Weights of a small mixture-of-experts language model, trained from scratch on English Wikipedia: 96 tanh GELU neurons an expert, 264M tokens.
Below are experts of layer 4 (counted from 0) of a mixture-of-experts language model. Rows are named router (the router's row for the expert), up (a neuron's input weights, with its number), down (a neuron's output weights, with its number) and show model dimensions 0-191. Each number is 128 + 24 x the weight over its row's rms, rounded and kept within 0 to 255.
Before each expert's rows: "comes after" lists some tokens at least twice as common just before its tokens as in all text. This comes from a sample of Wikipedia text that the model never trained on. Tokens count by the router's weight.

# expert 37
comes after: "-", " the", " \"", " a", " and", ":"
router [127  86 144 151  85 137 149 121 171 124 140 148 101 102 137 108 110 117 165 122 104 146 141 111 108 101 142 172 115 156 151  98 135 156 124  90 145 139 143 144 120 117 138 129 133 169 114 132  85 100 136 121 133 126 102 131 119  82 120 136 113  92 112 129 121 145 144 147 162 164 133 140 117 149  77  78 184 119 116 151  99 116 120 135 123 114 132  67 143 124 176 103  86 139 163  99 160 131 138 163 108 134 136 126 163 110 154 125 118 157 160 132 124 154 127  89  90  94 139 143 130 141  96 148 171 107 107  83 137 106 140 141 131 135  86 133  90 152 103 179 147 136 127 159 169  94 104 156 116 146 147 132 142 129 128 140 177 104 120 145 155  85 165 167 146 168 133 143 118 127 123 111 156 108 135 146 124 146  90 143 141 162 146 133 146  93 143 112 136 127 148  85]
up4 [148 122 152 152 104 135  96  99 114 103 147 132 113 151 143 128 111  92  89 111 110 187 166 145 112 121 120 123  97 138 123  95 130  47 122 176 122 135 155 109 154  77 110  88 116 152 180 124 153 151 153 121 140 146 137 137 144 130 176  96 139 119 126 117 116 150 115 105 137 133 136 101 180 113 128 152 161 145 107 142 159 111 142  71  85  97 164 141 119 134 104 140 155 117 150 152 121 149 137 129  63 152 161 149 135  78 111 128 131 131  90 158 126 102  94 178 148 121 120  99 136  65 107 137 133 105 104 129 105 126 133 129 131 148 149  97 143 114 139 119 120  78 158 157  94 129 153 130 135 166 122 112 175 138 146 132 133 115 132 121 162 101 118 146 124 137 125 166 145 148 108 116 101 156 130 153 100 123 157 139 112 127 154 119 125 114 137 138 143 106 121 147]
down4 [134 130 151 143 128 139 160 159 152 128 181 116 119 117  97 122 111  93 100 115 150 148 135 157 114 130 114 107 108 148 180 104 127  94 146 161 117  81 160 145 158 122 146 149 135 148 130 110 118 172 101 157 144 101 121 185 141 122 136 133  88 116 142 130 120 120 123 175 137 209 148 123 126 142 118 136 145  97 138 159  95 132 126  72 119 138 138 146 128 115 140 190 120 157 144  92 126  95 122 176 117 175 149 169 154  73 115 129 135 138 137 148 133 125 144 177 129 115 121 147 132 144 172 129 134 119  95 129 110 130 101 111  81 146 125 138 127 113 136 144 146 124 109 132 125 108  81 124 180  94 124 128 162 104 112 124 127 123 113 129 160 103  85 130 172 157 137 147 125 166 105 157 109 123 126 134  60 126 140 138 132 154 134 125 127 100 157 122 150 121 146 122]
up5 [160 126 130  94 110 144 187 130 115  76 118 125 138 163 115 113 124 160 129 115 101  99 135  94 154 113 151 148 137 138  99  86 154 107 128 158  87 139 132 115 132 136 117 139 111 120 154 120  73 138  89  89 123 182 133  80 146 144 117 124  97 138 153 129 113 120 112 139 116 129 106 102 103 150 126 140 154 149 128 176 157  87 114 143 110 105 135 111 126  73 167  96 130 104 132  83  93 155 127 157 153 147 141 140 141 111  86 106 143 131 111 177 134 147 133 146 131 148 124 159 153 133  88 132  84 108 136 148 104 117 130 114 116 128 126 174 127 121 140 111 157 129  96 141 139 107 139 138 117 118 130 110 136 104 105 144 125 134 139 108  91 110 184 121 142  70 118 119 129  97 104 131 129  99  97 182  72  68 131 148 112 120 109 103 142 149 102 134 134 123 148  87]
down5 [163 142 118 119 153 112 121 127 146 140 115 125 134 119  84  95 123 110 106 132 158 160 122 145 101 107 146 158 126 106 153 108  92 147 114 128 113 161 145 111 120 136 152 103  95 165 123 131  99 145 111  86 108 110 101 163  94 152 104 140 121 118 175 116  93 189 103 119 152 115 142 155 146  99 154 118 162 137 162 141 120  98  94 163 128 106 175 113 135 118 113  94 135 117 149 136 106 154 146 126 149 142 132 134 104 130 102 159 110 109 119 139 169 156 144  99 127 153 133 166 169 111 145 110 166  96 134 140 104  91 101 119  85 106 103 103 122  92 130 132 115 173 134 126 106 149 130 142 126 165  93  82 115 108 110 162  90 148 142 133 144 151 137 103 151 100 125 173 144 109 120 158 179  70 133 110  85 136 137 128 131 160 146  83 102  88  99 121 109 155 119 124]
up6 [182 140  86 123 108 203 160 136 108  95 143  89  61 142 137 107 101 123 113 140 138 122 145 114 137 122 107 103 135 123 142  76 166 149 124 151 148 126 128 172 121  71 120 124 130 113 141 124 149  95  90 112 115 145 127 158 103 128 119 128 101 150 136 116 153 111 167 143 124 142 127 157 128 124 104 106 125 135 163 103 123 105 135 116 123 119 114 101 144 138 101 126 110  95 142 131 188 152 132 121 113 116 122 143 124 188 143 100 157  98 132 144 140 141 140  91 110  82 134 124 164  89 141 156 125 142 127 130 107 122 143 135 129 110 106 154 110 130 116 138  92 175 124 109 150 102 133  96 107 131 130 114 173 123 101 168 100 130  89 178 156 129 135  82 150 113 115 113 123 135 141 119 109 126  80 150 137 143 148 146 154 169 187 144 125 129  79 135 143 103 160 114]
down6 [189 125 107 121 104 106 109 114 120 164 123  93 116 161 145 104  72  94 117 121 134 102  96 133 182 114 114  96 158 118 132 134 138 105 112 148 170 150 117 128 130 116 139 146 119  89 108 129 126 146 113 115 122 131 106 134 149 100 152 122  91 136 161 150 116 166 121 144  95  84 105 124 128 155  79 178 116 139 115 101 118 104  96 155 146 143 170 103 129 137 143 114 103 119 149 125 140 146 168 108  85 101 148 183 160 166 124 136 142 146 125 143 144 154 118 137 157  97 144 115 130 110 122 111 125  89 155 140 101 133 147 184 186  92 150 147 141 135 102 139 131 165 107 167 128 121 148 151  92 136 131 106 117 125 153 145 127 117 122 160 147  86 139 119 149 120 162 110  82 128 128 118  86  71 103  96 171 137 120 143 147 128 122 119  96 144 116 133 141 122 165 152]
up7 [158 121 108 172 108 109 165 105  91 141  99 122 132 112 135 120 161 169 152 110  95 123 152 129 133 108 111 120 143 123 137 135  80 123 111 100  81 127  84 124 115 144 111 126 115 118  98 117 154 116 116  81 118 114 109 133 149 138 160 102 175 119 101  85 130 143 173 124 150 160 152 153 114 128 106 138 120 141 135 101 110  83 147 145 146 143 154 177 105  78 111 131 116 103 160 126  99 150 132 145 163  95 108 115 136 144 138 139 179 113 152 131 157 117 133 116 150 158 120 172 138 135 132 111 121 175 166  76 146 176 110 149 151 122 171 133 145 176 155 137  93 126 129 107 127 112 114 173  76 147 136 139 140 131 169 108 127 124  92 121 123  95 148 107 125 142 129  87 126 143 111 112 157 128 135  95 150 180 121 110 134 135 148 152 109 118  79 125 122 156  95 116]
down7 [104 125 129 104 115 106 149 139 134 131 112 127 134  93 157 111 156 145  95  96 117 130 126  86 118 138 145  93 107  97 133 136 101 137 147 170 106 131 131  81 114 101 157 143 167  74 118 131 118 111 119 100 142  89 136 121 140 124 111  95 129 141 101 125 141 131 156 124 102 130 122 186 148 115 109 110 111 113 121 126 120  95 138 123 132 139 110 146 137 140 154 167 129 122 116 124 169  56 123 133 130 109 154  96 150  89 141 132 135 163 127  99 125 156 108 101 112 119 160 159 109 107 142  95 146 118 177 141  83  67 118  79 174 133 148 110 118 149 154 137 156 138 122 162 113 143 159 127  81 109  83 153 111 136 165 101 150  70 142 153 143 116 122 135 188 153 134 135 121 118 155 133 111 119 141 149 100 114 101 150 132 150 118  99 107 109 161 122 177 163 159 112]
up8 [180 123  99 141 125 162 128 138 156  81 156 160 133  88 172 102 128 140 141 147 115 144  87 118 188 136 135 147 155 126 145 108 155 160  91 136 156 122 115 121 139 120 116 126  96 130 139 156 116  98 179 137 111 171 152 138 128 132 131  70  90 158 181  99 144 169 110 132 145 131 106 128 114 115 114 127 143  79 138 128 149 113 108 142 134 143 122 137 120 122 148 112  84 143 107 159 121 138 155 136 151 138 121  83 171  76 125  84 140 108 106 131 134 112 140 163 150 118 119 125  80  81  96 143 152 132  83 114 109 136 131 122 131  73 111 149 136 142  96 150 150 147 103 147 122 127 124 149 121 107 123  96 137 143 182 158 146 127 129 109 155  99 103 118 129 103 170 117 118  98  82 117 107 116 121 120 111 120 129 114 112 140 153 131  99 137  79  98 101 109  93 120]
down8 [105  93 170 116 104 137 127 145 170 138  97 103 159 114 109  90 138 171 121 161 136 129 127 122 156 137 126 138  94 146 115 137 203 105 157 112 132  96 145 130 131 130 119 129  80 130 114 127 129 111 138 103 137  97 119 127 127 145 134 120 133 101 131 106 123 138 127 116 131 166 121 107 123 123  92 142 114 118 116 126 116 112 133 118 128 144 141 128 104 143 141 112  88 159 118 113 153 129 135 130 114 120 115 132 175 102  91 115 122 105 128 140 115 213 171 142 182 126 110 118  85 122 121 110 111 136 122 117 110 145 106 142 113 102  80 122 202 156 120 143 152 136 134 150 115 110 145 103 113 103 145 154  89 137 175 150 145 117 102 127  98 111 124 133 124  58 170 165  78 135 148 127 131 172 136 190 121 121 156 151 160 181 109 143 111 149 152 116 120 132  94 137]
up9 [136 110 127 135 135 139 151 118 105 118  80  70 136 151 128 102  85 135 142  76 118 147 193 157 129 155  86 101 105 115 103  68 128 120 145 106 139 108 113 146 131 116 129 160  74 134 144 103 135 108  97 138 130 129  98 150 141 110 159 145 157 137  97 179 127 126 107 112 129 118 110 169 121 115  93 161 142 126 128 122 146  98 149  99 138 124 149 176 171 163 104 132 113 155 110 113 128 138 152 145 140 143  92 107 102 107 116 110 104 152 100  94 146 137 159 122 111 148 114 128 132 127 153 171 156 188 128 128  89 154 144 150 122 124 143 137 165 130 137 117 111 118 108 103 141 137  93 127 129 119  90 174 156 100 145 139 120 150 125 138 144 121 148 139 171 169 151 132 116 190 164  98 165 136 137  87 127 123 151 100 136 120 115 155 103 131 117 105 124 124  87 104]
down9 [162 140 126 141 135 157 136 114 127 122  96  72 141  79 152 131 104 196  92 121 111 125 159 118 117 141  97  98 144 135 127 109 142 101 123 130 144 114 130 135 119  57 110 146 156 121  88 139 127 127 124 138 140 157  99 155 178 114 117 131 175 122 167 172  95 122 101  90 148 139 126 130 132 114 134 126 122 154  94 145 160 147 168 114 144 124 170 151 144 158 114 137 131 154 104 126 168 119 133 145 126 133 137  76  89  92 102 131 125 124 125 157 155  99 146 136 150 134  95 121 137 130 168 146 137 157 165 168 125 144 134 157 124 110 142  94 142 110 104 126  96 109  91 123 107 130 101 129 131 125 109  59 112  80 126 141 115 146 158 161 172 132 114 170 148 160 104 124 130 128 129 141 118 106 109 101 115 140  78  93 102 137 131 116 118 113 136 106 143  83 133 165]
up10 [135 124 157 121 125 176 133 169 131 113 152 120 174 148 118 136 167 150 103 147 114 131  82 142 156 143 110 146 119 130 127 116 154 167 181 120 128 150  66  80 137 175 129 167 182  91 119 135 144  89 103  81 161 122 116 129 103 138 119 144 109 137 149 106 150 114 105 162 126  89 137 162 131 129 174 110 127 149 116 154 133 119 155 134 123 132 160 146  90 136  97 126  60 160 139 132 145 166 117 164 149 136 100 120 106 169 139  97 107  96  95 139 164 130 119 125 139  86  87 140 183 100 137 147 117 138 125  73 113 145 109 119 104 120 125 139 136 148 110 118  98 147 135 150 138 136 103 125 139 113 126 147 159 115 151 118 151 119 164 134 145 124 144 139 137 150 118 158 124  98 118 139 130  88 157 102 137 132 164 150 103  96 135 144 126  98 147 148 150 108 134 166]
down10 [128 125 165 119 125 138 102 148 191 129 135 111 133 119 135 138 120 105 118 152  90 118 125 135 158 135 132 114 128  87 127  97  94 172 104 109 152 140 106 124 164 153 126 109 170  93 144 148 132 133  64 108 130  80 143 135 111 136 161 142 132 171 144 150 122 134 148 135 119 139 169 118 123  85 160 148 128 121 139 109 149  80 154 126  85 118 119 131 103 114 138 141 104 181 144 152 153 130 115 151 145 137 143 100 142 165 100  88 122 125 167 113 138 168 150 183  67 139  95 156 104 124 135 138 119 104 156 134 147 141 158 110 155 122 111 124  95 152 139 141 109 120 101 111 134 120 125 152 136 104 122 126 140  99 171 139 156 130 107 112 152  93  67  93 149 143 100 103 138 121  97 141 139 181 156  88 153 151 175 176 131 126 123 103 119 137 106 134 113 102 124 127]
up11 [125 133 113 105 108 111  59 130 129 134 143 111 137 123 124 106 122 113 152  84 153 136 127 132  85 150 150 137 115 167 131  93 123 133 118 134  81 112 112 141 156 128 144 113 117 128 157 201 106 103 139  97  77 115 100 125 135  99 121 116 152 110 138 119 161 135 162 121 130 121 127 160 132 163 128 156 110 109 114 140 101 140 168  99 123 115 154 175 141 133 169 155 173 121 128 117  95  79 139 113 145  85  78 126 155 123 131 153 136 112 113  91 175 167 124 160 119 130 115 136 105 176 137 132 127 164 135  99 134 106 142  96 123 115 113  93 137 121 117 104 103 143 139 141 178 134 136 109 123 158 146 195  97 111 126 152 124 110 138 115 144  84 191  89 103 115 118 140 155 101 109 130 152 103 135 149 100 105 107 129 101 152 146 117 135 154 140  99 125 148 116  89]
down11 [106 145 158 112 121 113 126 142  78 105 131 134 124 162 140 128 143 186 100 124 156 126 175 106 140 116 140 116 149 118 100 166 127 142 129 118 125 144 152 154 137 112 108  94 125 125 111 106 137 164 164 113 114 146 139 128 101 154 117 130 142 157 156 128 149 131 135 130 153 116  79 188 126 112 110 160 110 130 105 130 168 134  80  89 134 116 103 160 130 149 165 120 194 124  87 116  89 151 129 120 141 108 112 157 104 151 123 148 117  87 129 124 119 104 126 150  99 141 142 128 148 125 155 115  80 173 157 146 158  74 117 133 135 128 124 155  90 111 111 130 116 132  92 140 152 121 161 147 146 157  95 155 135 149 123 142 117 130  37 122 110  99 156 123 137 146 105 128 159 143  90 174 104 145 111 136 106  99 127 156 101 157 145 143 143 171 113 111 108 144 127 160]
up12 [119 124 121 102 135 155 163 143  96 123 137 108 137 157 118 145 128  97 157 111 140 106 160 148 140 129 108  91 151 123 148 131 118 108 128 100 133 151 121 117 111 138 148 169 153 138 119 100 112 120 123 160 121 148 167 136 141 127 167 149 107 147 135 106  94  66  64 119 127 174 110 183 121 124 142 120 152 101 123 105 120 123 140 101 123 136  91  95 104  82 131 141 131  94 127 126 131 161 136 152 156 142 128 110  69 139 152 119 134 145 127 132 101 167  87 100 130 119  94 103 103 110 141 106  98 108 110 149 134 140  46 135 110  84 134 114 144 133 107 157  87 112 121 138 114 142 155 110 155 136 124 114 131  75  65 134 105 143 128 158  80 174 160 132 138 146 153 108 117 124 103 144 103 117 104 146 161 127 131 131 108 173 114 149 133 121 174 162 148 159 126 130]
down12 [139 160 136 110 112 131  82  81 107 125 128 143 152 109 125 154 143  88 152 110  95  98 102 129 125 162 132 131  97 133 158 103 114  98 122 133  84 122 128 108  91 154 122 117  91 105 110 132 145 152 130 140 138 153 132 129 160 122 113 146 146 130 124 124 135 141  83 122 133 197  90 132 158 127  92 120 145 108 128 120 143 116 128 175 136 125 156 122 120 130 137 147 110  91 100 147 119 155  67 127 110  88 127  68 167 122 169 142 110 173 100 141 113 156 134  93 164 102 145  85 105 111 128  96 114 161 147 134 119 121  90 145 142 108 151 120 190 128 146 149 158 157  88 112 109 129 143 145 111 126 111 152  85 110  88 119  92 121 106 109 131 137 118 145 124  90  61 134  91  97 101  96 141 144 133 170 152 122 125 126 103 153 100 124 137 118 125 134 101 147 135 135]
up13 [ 98 116 166 142 118  95 132 194 131 138 105 108 116 141 145  68 117 124 109  91 167 149 134 147 160 101 127  95 137 180 117 126 134  97 102 133 125 143 100 165 188 110 105 109 116 118 101 145 125 131 102 136 125 147 131 110 119 123 131 128 131 134 152 111 144 133 139 143 114 134 133 118  98 135 112 138 160 108 120 114 144 121 180 115 132 109 136 137 140 138 101 126 111  84 142  90 111 150 106 133 101 108 107 160 135 178 102 142 116 149 131 123  95 140 112 143 100  77 105 105 125 101  79 146  93 187 151 184 155 122 111 159 126 168 122 158 103 111 112 141 117 148 166 184 132 105 138 133 105 119  89  88 146 164 120 163 146 136 110 102 112 102 162 144 131 143 159 121 113 120 113 122 158 119 104 141 124 147 165 170 102 120 129 166 122 133 106  95 113  90 112  93]
down13 [134 122 160 113 123 107 156 147 120 165 111 126 117 152 138 160 120 135  89  86 172  72  71 132 110 165 120 124 186 143 151 141 117 135  84 153 130 135 136  97 134  74  98 111  75 146  97 121 164 165 142 112 123 161 143 120 134 124 163 106 133 123 137 131 124 166 120 114 101 121 105 105 115 146 150  87 158 113 143 111 118 120 124  94 133 153 145 146 130 128 134 119 138 117 129 140  99  94 128 117 130 166 120 121 144 162 136 105  96 140 139 149 104  83 164 126  94  91 155 117 163  85  87 101 143 131 132 165 153 126 132 106 129 126 105 144 137 135 134 134 140 168  93 144  84 114 130 127  90  74 172  98 155 124 104 139 158 128 126 141 142 100 126 144 126 101 140 114 126 133  70 115 118 111 111 150 123 177 129 153 170 121 147 110  90  85  96 136 114 129 156 117]
up14 [142 152  64 143 125 147 163 147 165  93 135 117 161 106 148 164 130 183 105 153 129 135 126 111 103 166 105 126 130 125 148 148 128 121 113 104 137 121 122  88 145  93 107 139 173 156 119 146 155 136 124 150 139 119 160 134 169 167 105 103 117 137 129 147 154  85  66 107 131 113 134 150 120 120 168 102 171 128 127 140 115  89 165 156 123 105 124 183 105 131 189 167 116 131 101 115  94 145 153 102 114 158 109 108 123 157 119 121 183 117 146 126 148  79 179 126 140 150 133  86 155 125 102 156 171 100 133 166  84 126 120 129 127  82 131 153  89 124  87 149 135 113 119 110  98 134 121 133 137 133 125 121 142 173 147 138 146 121 152 127 115 120 138 123 132 173 154 138 153 131 133 150 108 121 129 136 136 121 153 138 163 138 123 181 137 123 135 146 113 124 114 116]
down14 [180 135  92 130 142 123 105 144 133 176 110 125 140 123 152 176 157 129 102 176 117 142 120  89 124 146 104 119 121 169 110 156 152 148 105 189 123 137 157 107 175 122 148 126  97 118 114 123 137 106 117 105 172 138 145  90 122 139 108 142 163 114 140 117 133 119  95 102 120 130 111 106 162 117 190  51 136 110 104 153 122 112 130 169 140 134 154 101 128 112 142 155  96 142 106 113 123 169 156 132 125 114 134 122 112 173 108 136 176 162 135 153 172 134  98 136 136 118  91  98 122 151  88 177 136 136 158 150  96 135 144 121  92 137 142 138 111 123 121 109 115 122 124 158 131 122 122  95 150 131 121 140 112 141 126 121 136 155 138 131 112 131 122 102 119 145 145 136 118 154 110 159 103 144 162 167 114 133 136 106 137 143 144 142 107 125 196 181 127 137  63 130]
up15 [138 119 120 118  85 122 149 112  93  91 155 143 122 131 103 129 131 127 176 153  96 136 175 163 163 124 126 116 156 144 184  90 119 142 139 142 151  91 166 130 117 112 136 139  90 122 141 174 101 109 144 152 106  52 107 104 143 113 172 158  84 105 100 127 146  88 110 112 137 170 134 164 143 120 139 146 160 123 181 121 122  97 155 129 122  97  86 178 159 139 101 167  95 165 111  97 133 120 151 112 133 113 106 111 110 129 125 131 161 130 140 127 116 133 166 133 175  96 110 105 145 142 123 133  96 152 125  74  97 123 122 126 150 111 121 131 100 109 132 123 110 101 108 125 134 151  87 183 166 122 125 118 113 121 137 104 126 106 104 108 125 111 128 139 152 151 126 146 157  81 150 129  92 146 107 127 137 118 131 141 125 107 109 166 143 134 158 135 122 134 128  88]
down15 [ 81 132 124 117 117 144 173 123 121  82 134 152 118 107 116 120 134 124 152 127 121 124 171 104 137 127 108 147 104 116 144 110 116 120 124 137 163 118 145 101 101 123 133 115 152 125 142 140 146 121 120 153 150 163  62 132 167 146  94 170 109 111 148 156 139 101 126 121 165 171 131 189 111 145 154 109 151 130 162 122 101 165 109 164 129 127 125 110 164 165 146 139  64 177 150  92 147 112 148 151  82 104  52 116 107 128 133 137 115 117 106 145 140 108 116  90 122 114 112 125 109 157 111 135 149 152 110 100 111  93 146 147 111 169 134 147 149 112 132 154 140 111 111 150 184 141 145 104  87 117 146 149  97 112 108  98 109 135 115 127 108  95 160 129 124 104 154 109 120 154 121 106 141 184 124 134 140 185  85 116 131  96 113 136 109 114 109 107 140 118 123 135]
up16 [147 146  60 151 122 117 131 169 128 139  92 103 143 111 125 125 129 144 151 128 102 159 118 125 149 105 136 119 109 151 128 132 173 201 117 110 140  84 161 112 111 124 123 142 110 148 133 136 158 113  95 145 173 127 138 117 148 141 154 153 137 131 133 137 151 150 112 134 138 144 157 140  98 127 134 120 119 132 122 136 119 152 146 157 157 109 132  93 171 118 158 165 128  84 150 127 146 163 122 109 180 126 116 128 134  51 164 131 112  75 147 140  89 151 106 134 122  97 109 126  86 157 110 136 119 126 123 108 120 132 206  87 166 125 142 155 155 114 126 153  91 105 142 108 129 103 132 170 127 112 158 120 175 130 111 126 115 123 127 125 136 101 130 113 165 132 107 127 145 106 101 102 109 124 100  86 140 103 117 148 123 169  98 109 179 129 166 128  92 111 144 131]
down16 [136 136 135 105 112 104 136 110 143 140 121 135 157  97 143 119 136  87 138 150 113  98  89  89 129 130 116 137 141 125 127 110 138 151 140 167 121 110 126 158  99  50 143 129 126 114 102 135 137 146 141 114  95 166 119 119 149 180 102 139 159 147 113 143 145  97 138 123 186 159 178 138 114 120 116 170  86 102 185 123 136 143  81 160 116 148 137 166 137 145 137 139 113 160 134 112 116 135 121  73  89  75 111  96 141 164 136 131 105 120 110  97 144 158 117 105 167 150 100 122 105 147 127 109 152 142 142 153 124 144 138 119 152 102 144 135 191 105 137 106 103 138 140  95 111 152 137 139 138 172 179 113 119 131 123 109  92 169 142 137 150 154 148 129 155 117 119 121 154 123 134  79 151 148 156 153 188 134 101 114 137 117 138 123 130 143 147 162 113 156 132 126]
up17 [120 150 106 137 148 157 138 111 147 140 101 125 147  70  71 108  91 145 168 105 128 128 133 162 172 119 120 124 131 153 122  54 149 131 163 124 105 169 171 140 178 107 149 123 138 133 132 134 135 156 114 128 165 143 108 124 117 101 145 129 117 127 159  99  91 107 135 140 115 117 113 140 145 137 164 105  94 100 122  76 146 136 133 133 128 100 116 111 137 101 152 151 111 143 152 133  85 137 148 108 135  77 113 109 117 147 139  96 143  94 129 131 118 141 159 117 124 177 117 119 118 140 161 140 116 130 132 129  86 164 126 138 113 105 148 134 195 125 145 123 149 102 123 143 142 126 184 129 101 128  82 180 169 161 149 137 111 135 115  76 153 107 142 101 154 136 143 113 117 137 161 114 124  95  89 147 133 102 142 133 130 112  70 104 137 109 115 147 115 164 146 121]
down17 [144 123 107 132 130 152 131 122 129 128 130 119 153 110  83 136 167 116 101  69 136 146 127  95  72  95 113 117 147 178  92 137 150 142 138 126 109 134 105 113 101  94 137 164  88 109 104 115 119  80 104 124 138 129 122 107 125 113 123 123 139 132 137 150 174  92 166 151 118 161 144 147 100 141 139 155 125 129 129 131 119 110 114 133 126  89 154 107 128 174  99 142 151  94 148 187 124  95 148 133 133  98 127 135 117 108 133  99 110 160 143 138 132 219  94 130 103 129 138 152 116 128 112 145 114 154 164 125 131  95 156 139 152 130  86 134 101 139 147 151 164 104 139  98 110 162 153 125 135 148 170 142 111 154 128 143 145 104 129 161 117 136 151 125 117 134 125 140 166 129 146 159 111 154 125 141 150  79 189 118 101 124  81  68 104 147 100 120 140 122 114 121]
up18 [128 146 195 161 123 180 140 138 193  90 113 126 176 127  93 111 158  98 150 142 106 146 154 159 118 100  99 167 125 100 125 110 127 163  98 103 131 131 126 134 126 161 121 142 141 166 158 128  87 120 136 167 120 120 133  97 108 150 128 143 130 159 138 146 152 142 118 109 136 124 145  80 120 158 165 137 142 143 163 137 135 128 108 160 119 155 151 101 138 150 105 127 122 101 132 140 108 155 166 166 124 139 122  96  95 122 148  90 100 159 148 179 122 122 157 117 105 133 103 134 150 140  99 152  69  80 126 132 126 137 112 129 146 121 131 140 160 124 136 119 136 150 139 186 146 103 150  96 144 148 109 110  81 137 120 144 101 102 108 171  88 103 148 103 113 138 158 123 134 124 158 140  71 104 118 136 138 136 121 115 126 145 125 119 178 122 132 112 100  80 136 127]
down18 [ 86 180 115 154 109 178 144 130 118 126 135 134 154  98  87 116 178 101 120 110  78 133 135 129 175 119 113 148 129 159 135 104 128 138 138 147 127 102 138 109  85 120 172 116 146 185 156 117 119 112 161 160 128 131 115 171  68 139 144 163 152 161 103 163 144 121  93 113 166 115 111 101 161 141 145 148 178 144 149  98 120 157 189 157 131 150 109 142 129 137 172 157 129 114 121 167  99 139 108 142 141 114 115 144  88 148 157 131 110 144 145 131 135 113  98 139 125 141 122 108 115 123 141 123 163  94  99 152 129 131 144 110 156 167  93 121 139 128  64 198 118 154 119  98 131 136 112  89 105 141 147 147 123 129 117 136 100 133 139 135 161 106 172 139  99  97 126 123 109 113 145 120 105 125 137 125 161 136 160 104 121 121 130 120 129 110 119 111 142 114 135 141]
up19 [143 172 117 144 112 168 117  97  64 138  82 121 121 129 142 142 132  91 120 141 143 155 120 157 148  74 155 159 151 156 117 105 109 133 128 114 101 116  91 115 125 129 135 118 124 105 137 172 116 132 104 137 140 161 124 108 125  89 113  72 107 155 140 107 128 121 144 142 137 123 145 104 135  83 154 139 146 117 151 122 150 143 162  70 103 179 158 122  83 132 124 125 125 154 175 127 163 116 112 108 173 126 101 129 108 141 145 125 146 146  97 106 135 129 126 160 147  87 128 133 126  89  81 128 136 106  78 157 171 129 156 150 115 145 153 152 156  85 159 118 128 167 138 153 122 143 150 130 130 155 106  97 137 142 121 139 126 120 151 103 101 121  94 171 183 118 107 149 139 130  91  84 158 132 103 178 131 140  95 122 118 146 152 116 131 117 122 127 154 141 113 153]
down19 [106 110 152 163 138 126 162 143 153 126 143 149 106 168 139 174 108 160 123 109 179 122 110 135 125 127 194 138 157 106 115 145 146 114 135 115 115 127 123 161  90 145 151  80 142 142 103 169 111 117 110 131  72  98 121 167 119 125 115 126 113 119 133 159 103 129 127 155 136 114 115 123 115 122 156 171 111 100 141 149 182 135 126 100 159 143  99 110 110 136  92 122 119 119 139 154 111 152 106  95 155 167 118 139 138 131 121 189 128 170 111 114 159 131 141 142 180  97 128 108 120 105  78 144 161 103 154 153 137 182 105 157 144 156 138 130 153 144 113 167 113 155 129 142 105 178 154 114 109 132  95 124 104 138 113  92 133 142 122 131 135 153 122 129 126 153 150 108 129 118  87 110 165 113 100 128 124 144  98 140 155 126 166 174 119  80 108 140  94 115 159 142]
up20 [ 96 182 130 181 128 149 162 127 114 124 118 132 108 136  85 123 103 142  77 108 125 104 145 131 140 134 139 164 130 118 116 129 143 192  95 141 145 129 194 109 131 127 128  87  93 104 117 151 129 127 135 156 151 103 128 160 127 161 109 152 115 121 142 147 130 111 171 142 154 128 149 122 114 124 148 138 121 184 192 159 132 113 157 144  98 131 108 119 144 135 190 115 146 110 123 135 125 145 123 153 174 131 124 150 139 112 159 131 123 114 120  93 123 117 190 123 120  79 103 130  92  89  78 113 101 151 102  96  93 128 141 147 103 127 121 132  99  76 128 119 128 163 145 104 145 105 134 144 148 113 117  93 129 140 170  99 134 129 141 152 119 124 148 169 127 134 140 168 151 139 141 107  84 145 127 157 141 119 158 147  81 104 116 155 123 132 136 112 102 132 142 104]
down20 [109 133 119 166 122 122 136 113 106 103 134 115 102  73  76 114 134  64 124 130  92 133 102 118 124  98 145 162 131 136 132 106 118 129  82 150 143 129 156 112 125 117 135 107  94 154 152 127 122 164 127 197 145  73 102 120 146 150  90 112 123 163 134 182 129  97  95 138 143 128 151 142 147 150 128 124  92 136 126 127 127 171 147 133 108 144 147 151 169 142 139 157 130  82 163 162  95 100 147 114 147 117 125 153 126 111  77 139 140 104  86 108 134 129 153 117 127  91 136  90 125 125 118 102 103 182 135  99 115 107 100 126 129 159 111 154 156 104 137 114 113 156 136  92 128 120 172 110 138 143 156 119 143 119 103 104 155 116  68 156 123 127 160 118 145 141 136 116 121 115 121 145 112 161 133 154  98 111 136 133 123  88 169 147 156 141 108  73 118 141 164 122]
up21 [ 87 138 172  93 119 120 112 151 105 128 142 105 115 109 108  57  96 122 191 125 113 112 125 175 154 150 157 125 126 138 167 103 104  94 104 139 131 113 124 119 115 138 125 126 156 150 147 121 114 125 111  83 141 116  98 161 121 168 118 112 104 129 128  84  93  97 130 124 116 108 111 133 141 123 170 151 127 137 160 136 102 130  99 149 102  85 104 163  88 150  92 136 101 169 122 140 156 156 155 131  95 131 121 122  90 117 148 133 135 136 138 142 106 138 107  72 151 156 119 118 106 150  67 174  97 104 149 142 128 152  89 125 138  76 139 110 142 105 130 150 139  99 103 165 151 143 108 188 152 153 111 143 122 131 154 150 115  87 108  99 139 135 157  93 132 154 143 143 144 101 121 129 115 108 130 116 115 121 155 110 135 134 145 125 167 120 105 111 129 157 127 167]
down21 [119 147 121 155 136 135 146 113  87 134 130 112 132 164 141  91 145 107 119 103 100 139 117 143 126 131 125  98 126 157 146  91 114 126 150  97 138 110  86 113 114  85 126 133 136 140 161 144 134 121 154 158 124 146 147 134 119 147 121 119 147  99 108 131 133 125 123 122 164 121 119 128 190 140 152 104 132 122 129 160 139 136 143 171 144 113 129 136 148 123 106 152  95 108 139 160 147 116  77 164 127  86  90 123 188 124 153 142 110 136  91 171 104 121  99  83 147 166 121 178  83 121 117 119 151  92 146 100 101  73 116 151 137 152 117 137 121 141 175 153 140 105  93 166 108 124 104 141 146 117 157 156 135  93 144 150 105 145 108  77 138  87 139 105  94 144 126  80 129 147 122 104 162 153 152 134 207 120 150 111 127 113 101 120 129 114 133 136 159 141  84 104]